{
  "d_model": 96,
  "experts_per_token": 4,
  "normalize_top_k": true,
  "routed_scale": 2.0,
  "router_bias": true,
  "vocab_size": 4096,
  "norm": "rmsnorm",
  "norm_eps": 1e-06,
  "optimizer": "muon",
  "beta1": 0.9,
  "seq_len": 512,
  "steps": 3926,
  "dataset": "wikipedia_en"
}
Below are experts of layer 5 (counted from 0) of a mixture-of-experts language model. Rows are named router (the router's row for the expert), gate (a neuron's input weights, with its number), up (a neuron's input weights, with its number) and show model dimensions 0-95. Each number is 50 + 10 x the weight over its row's rms, rounded and kept within 0 to 99.
After each expert's rows: "gets" lists some tokens that make up at least twice as much of what it gets as of all text; "comes after" lists some tokens at least twice as common just before its tokens as in all text. This comes from a sample of Wikipedia text that the model never trained on. Tokens count by the router's weight.

# expert 16
router:52 44 52 53 57 49 41 30 52 57 39 65 51 37 61 49 54 29 46 46 54 53 58 44 41 59 52 55 55 53 54 47 33 47 63 47 42 40 55 66 72 60 54 47 48 41 54 70 41 64 43 54 51 57 51 54 58 58 33 58 43 49 43 28 47 62 55 40 65 37 53 56 24 65 47 38 59 37 45 54 44 56 55 32 53 52 51 41 67 44 75 34 62 40 52 55
gate3:40 36 73 48 57 46 62 27 44 54 44 54 54 45 47 52 59 39 49 42 60 53 51 47 59 44 58 58 56 52 63 57 41 49 54 47 51 62 56 58 84 63 62 45 56 44 49 57 62 50 57 67 44 52 42 60 67 54 46 47 67 48 28 62 52 47 51 38 56 50 49 60 60 60 43 50 46 49 36 50 51 51 49 58 71 60 68 40 53 67 52 30 39 67 39 59
up3:44 37 40 46 68 27 44 47 41 30 48 70 48 40 54 33 48 52 60 51 48 54 52 46 65 58 45 57 37 48 54 47 45 58 55 56 56 49 66 55 71 58 72 48 61 39 33 59 65 43 37 52 49 50 60 57 62 47 52 57 42 43 22 55 39 59 50 48 46 49 53 47 59 47 39 55 49 49 38 42 57 50 33 54 55 70 69 41 40 51 60 33 55 55 62 56
gets: " B", " L", " M", " S", " C", " R"
comes after: "-", " the", ":", " (", "|", " of"

# expert 13
router:42 47 68 32 46 59 49 41 64 60 53 48 53 55 59 50 92 52 30 38 64 44 47 41 44 51 50 34 58 34 40 46 40 32 44 54 63 37 64 57 50 53 50 44 48 46 45 53 53 58 43 39 43 70 49 47 49 52 38 53 56 48 51 48 63 34 46 60 59 40 60 56 55 56 38 28 47 49 44 45 57 54 59 51 46 59 54 47 61 60 66 41 41 47 50 65
gate3:35 22 65 47 56 55 47 48 46 67 53 47 55 42 56 46 45 31 55 51 45 42 60 65 36 52 50 36 47 52 30 56 51 53 47 58 48 61 27 37 52 33 49 37 47 76 48 49 49 54 46 41 52 62 44 57 73 37 60 42 48 46 47 49 49 54 38 59 49 57 59 58 55 54 40 58 64 27 57 42 46 51 45 59 45 29 52 28 52 46 42 54 53 54 44 40
up3:46 35 58 45 40 52 61 73 53 61 48 61 61 46 43 37 46 38 48 57 44 34 72 52 57 45 41 61 55 47 48 46 40 54 38 50 62 43 60 48 60 18 58 39 46 45 50 42 58 50 26 39 62 65 52 64 44 56 50 52 53 66 61 45 41 34 40 46 55 52 59 49 50 57 57 43 65 44 52 56 63 67 40 67 44 49 44 25 55 59 53 54 38 52 48 44
gets: " |", "\n", ".", "|", "-", ";"
comes after: "\n", " |", ")", ".", "%", "=="

# expert 2
router:54 46 67 37 45 53 41 49 54 66 47 35 50 36 51 48 69 59 43 60 58 61 46 47 47 54 55 37 52 49 47 70 56 57 71 52 48 50 49 48 50 53 54 38 40 36 57 44 39 56 45 41 43 49 51 47 56 50 54 57 50 49 51 33 45 34 36 42 68 23 69 63 49 41 43 38 46 54 55 66 77 61 40 43 55 53 59 46 80 47 54 51 49 39 63 47
gate3:28 50 45 61 41 55 62 50 44 89 51 48 59 61 29 55 57 51 50 48 36 45 65 61 51 70 28 38 50 41 56 58 60 56 56 38 51 59 56 60 34 55 54 46 50 51 58 56 60 50 38 50 50 43 51 58 54 55 47 49 51 58 41 59 59 53 48 56 57 42 39 52 63 48 37 57 39 35 41 44 37 58 33 43 42 49 52 62 46 54 63 29 47 40 59 62
up3:71 40 49 58 40 54 37 34 59 55 52 45 47 35 66 52 41 52 58 44 47 51 40 60 37 48 49 69 46 50 55 56 50 51 49 63 41 49 33 53 64 51 52 53 46 52 40 51 63 36 38 26 46 54 49 48 48 66 40 59 49 64 51 71 49 55 57 53 59 53 52 32 63 61 54 45 49 59 37 67 41 64 46 52 54 37 48 48 34 82 42 53 43 59 32 58
gets: "\n", "-", ":", "==", "|", " ="
comes after: "\n", "-", "Personal", " /", "See", "%"

# expert 15
router:40 41 61 59 51 62 47 56 68 50 58 36 45 49 48 32 46 44 49 57 45 68 55 37 31 59 51 34 49 50 42 57 48 63 45 49 50 61 53 58 52 50 52 42 25 50 43 60 37 31 43 42 47 52 49 53 56 68 36 62 49 36 56 35 53 37 40 66 48 59 53 59 48 65 52 61 39 50 28 65 51 39 36 35 38 61 56 43 58 54 68 42 61 45 52 62
gate3:44 45 52 39 40 47 52 33 52 58 57 29 59 49 20 67 44 45 51 54 51 47 65 61 49 49 60 61 62 43 64 42 50 57 44 60 50 54 52 53 39 52 50 40 41 38 51 39 72 46 43 25 60 53 35 50 77 53 39 45 53 49 64 39 57 55 57 47 47 58 44 66 52 39 65 46 45 61 46 48 59 50 32 53 46 47 39 37 48 54 39 55 52 54 40 73
up3:36 56 43 40 55 62 41 39 52 50 51 54 36 49 41 49 44 45 44 47 46 55 40 56 40 27 50 42 54 66 44 47 71 51 55 65 42 32 49 50 68 62 50 47 42 57 39 64 50 67 50 68 45 40 54 60 60 64 51 53 42 53 41 49 57 22 42 26 60 52 37 49 37 64 44 45 26 56 53 46 44 35 47 47 45 45 49 61 57 57 43 57 69 38 57 54
gets: " the", " a", " The", "s", "ing", " first"
comes after: " of", "'", " the", " in", " a", " for"

# expert 21
router:61 44 59 58 54 61 49 27 56 47 44 58 51 32 69 48 53 41 49 45 49 51 52 46 35 51 68 30 41 51 48 46 45 41 45 56 52 40 55 61 69 42 48 33 43 41 49 59 40 58 51 51 40 53 44 57 52 57 29 60 58 52 54 37 47 49 44 49 45 37 35 57 26 65 48 26 54 35 52 56 45 58 48 42 45 66 49 40 60 31 56 33 51 29 49 63
gate2:56 55 58 51 62 51 48 64 39 47 41 50 52 54 53 64 50 67 46 36 37 54 62 59 40 28 69 61 66 44 59 47 70 41 52 46 49 58 56 45 57 37 39 47 63 63 57 50 46 54 41 51 53 37 65 50 56 37 40 63 64 40 35 43 36 51 61 41 56 44 55 51 53 56 58 50 58 67 34 55 62 55 40 34 53 78 53 38 54 48 51 36 37 35 48 51
up2:42 54 54 52 52 50 51 62 43 45 46 41 33 54 41 39 43 62 62 52 55 41 44 57 37 46 55 52 47 44 54 36 56 63 49 65 52 44 45 60 41 57 45 59 47 64 51 57 49 52 85 42 39 31 47 21 49 62 39 64 62 52 67 46 57 50 53 59 40 43 63 35 43 42 52 54 53 63 52 45 42 36 36 66 35 46 35 47 47 26 54 61 47 44 54 37
gets: " B", " L", " S", " R", " D", " C"
comes after: " the", "-", " of", " and", " a", ":"

# expert 10
router:43 26 54 43 57 49 51 53 54 64 46 25 53 49 63 44 74 49 40 59 52 50 51 40 42 72 50 59 48 28 55 50 45 44 54 51 56 46 58 43 62 44 30 46 50 27 36 45 57 51 62 47 43 56 51 48 72 48 44 48 44 51 56 57 55 38 48 47 51 56 41 63 37 63 49 41 54 36 38 53 59 61 46 41 43 63 45 30 48 27 49 32 55 49 49 61
gate2:42 54 42 64 67 50 36 64 29 49 47 46 33 40 41 44 50 51 44 37 64 56 58 41 52 40 44 53 57 42 49 40 43 49 50 60 40 51 59 34 67 55 67 58 44 69 57 46 58 49 48 50 46 54 41 49 38 62 66 59 60 55 43 54 71 36 65 55 40 44 35 35 58 51 53 48 36 60 64 44 54 44 69 51 36 52 72 35 57 39 42 59 56 38 51 49
up2:32 44 56 47 83 55 36 55 40 34 45 38 51 42 57 53 58 44 43 48 58 52 47 62 56 52 45 38 57 48 68 63 44 57 49 57 46 51 57 44 58 53 55 57 35 54 52 62 48 64 61 45 44 48 57 57 55 73 58 67 69 48 35 50 48 42 51 75 57 40 54 40 48 56 45 56 59 43 48 32 54 56 49 22 52 48 57 70 47 31 46 57 56 44 52 42
gets: " ", ".", " (", "1", "–", "2"
comes after: " |", " ", "|", "2", "9", ";"

# expert 3
router:41 57 50 38 52 57 51 40 47 63 51 35 41 42 48 49 76 45 41 51 49 53 62 56 51 46 61 50 48 55 43 46 45 65 60 47 46 47 52 54 68 46 21 39 37 17 55 77 44 44 59 52 54 45 52 58 64 55 41 47 51 43 47 52 54 43 48 54 39 49 43 75 38 67 61 57 51 47 45 43 65 54 57 49 48 55 47 45 72 49 40 28 56 52 42 52
gate3:33 60 55 26 36 63 54 71 72 61 57 43 47 41 62 52 63 47 58 45 43 65 42 67 43 63 51 52 44 40 61 53 49 45 40 59 34 45 48 54 51 38 64 48 54 39 41 38 38 57 54 51 46 30 46 46 41 51 40 57 51 41 56 38 44 61 36 45 54 47 55 39 58 29 58 45 74 43 48 59 37 45 44 51 64 37 49 44 54 55 67 41 61 56 50 44
up3:41 45 35 51 58 53 40 46 43 55 47 56 48 52 42 41 52 55 50 55 40 55 26 45 39 37 56 41 51 57 32 49 38 51 66 53 48 39 34 36 67 61 37 41 47 58 27 49 42 42 47 55 54 58 48 45 50 76 34 48 45 51 65 53 39 53 51 50 55 61 43 59 46 51 31 41 55 56 56 36 50 44 47 69 49 47 40 62 52 30 29 55 44 31 70 41
gets: "1", "0", "2", " ", "9", "3"
comes after: " ", "1", "2", "0", "9", "3"

# expert 23
router:37 57 66 65 38 46 47 48 51 55 52 36 44 30 60 46 63 65 44 55 66 58 52 36 48 65 49 54 53 32 43 53 49 32 60 51 52 53 58 53 62 43 41 52 31 36 35 72 55 57 60 54 39 65 40 60 54 63 38 55 53 40 66 50 66 34 53 52 70 45 57 51 34 47 32 45 51 41 52 55 46 60 47 36 49 56 47 38 49 59 61 46 40 50 38 62
gate2:51 45 59 40 57 39 31 42 56 54 62 44 52 39 91 43 45 41 50 48 44 64 61 60 56 55 41 45 73 41 52 42 40 46 53 61 59 48 52 44 45 55 51 48 56 39 46 56 61 57 53 61 46 53 37 43 14 50 53 48 46 41 41 57 56 47 51 61 36 54 48 71 63 65 46 51 44 54 44 60 56 55 40 46 45 53 51 32 41 64 42 53 38 55 49 47
up2:51 51 52 68 37 51 35 37 53 43 43 59 42 56 61 57 39 50 60 51 58 46 31 63 50 42 34 54 43 48 51 54 45 40 70 50 72 51 49 56 48 43 71 62 35 63 37 60 46 49 57 46 51 59 46 48 49 59 52 52 47 56 77 51 50 65 38 44 42 38 30 38 34 49 52 62 41 55 53 61 51 58 51 57 38 30 45 60 48 44 50 46 60 41 77 55
gets: "\n", " (", "'", "-", " \"", "=="
comes after: "\n", ")", ".", "==", " =", " =="

# expert 22
router:46 51 58 43 51 50 48 50 51 71 56 29 43 33 45 50 70 49 47 54 48 51 47 52 56 53 55 52 56 47 30 50 55 65 72 55 37 38 48 49 64 53 33 42 36 26 50 55 44 49 52 51 48 53 53 47 75 51 50 51 48 42 49 41 35 42 53 46 53 43 54 74 26 60 51 41 46 48 45 55 80 55 48 53 47 49 51 40 68 40 39 38 34 44 65 50
gate3:50 44 59 45 58 44 47 79 51 48 26 51 48 53 55 51 42 50 47 36 43 44 67 49 54 77 50 55 49 51 37 50 57 37 51 40 49 41 44 44 56 66 35 28 44 45 64 59 69 44 51 57 33 34 54 53 43 56 38 58 50 51 37 56 60 48 31 49 51 46 49 59 45 65 61 68 60 53 41 47 72 59 44 50 64 63 61 59 40 46 37 47 45 44 47 58
up3:56 49 31 64 62 49 54 41 52 43 44 54 39 40 62 55 54 77 54 48 51 57 51 30 49 41 51 47 36 52 49 52 52 43 51 42 57 45 66 53 47 54 56 50 50 44 34 52 60 34 51 30 64 47 49 57 42 44 46 29 39 48 50 68 58 56 50 59 51 61 50 55 56 31 53 40 63 55 78 50 22 38 58 70 40 42 36 55 46 50 56 44 51 34 56 46
gets: "1", " ", "2", "0", "9", "3"
comes after: " ", "1", "2", "0", "9", " |"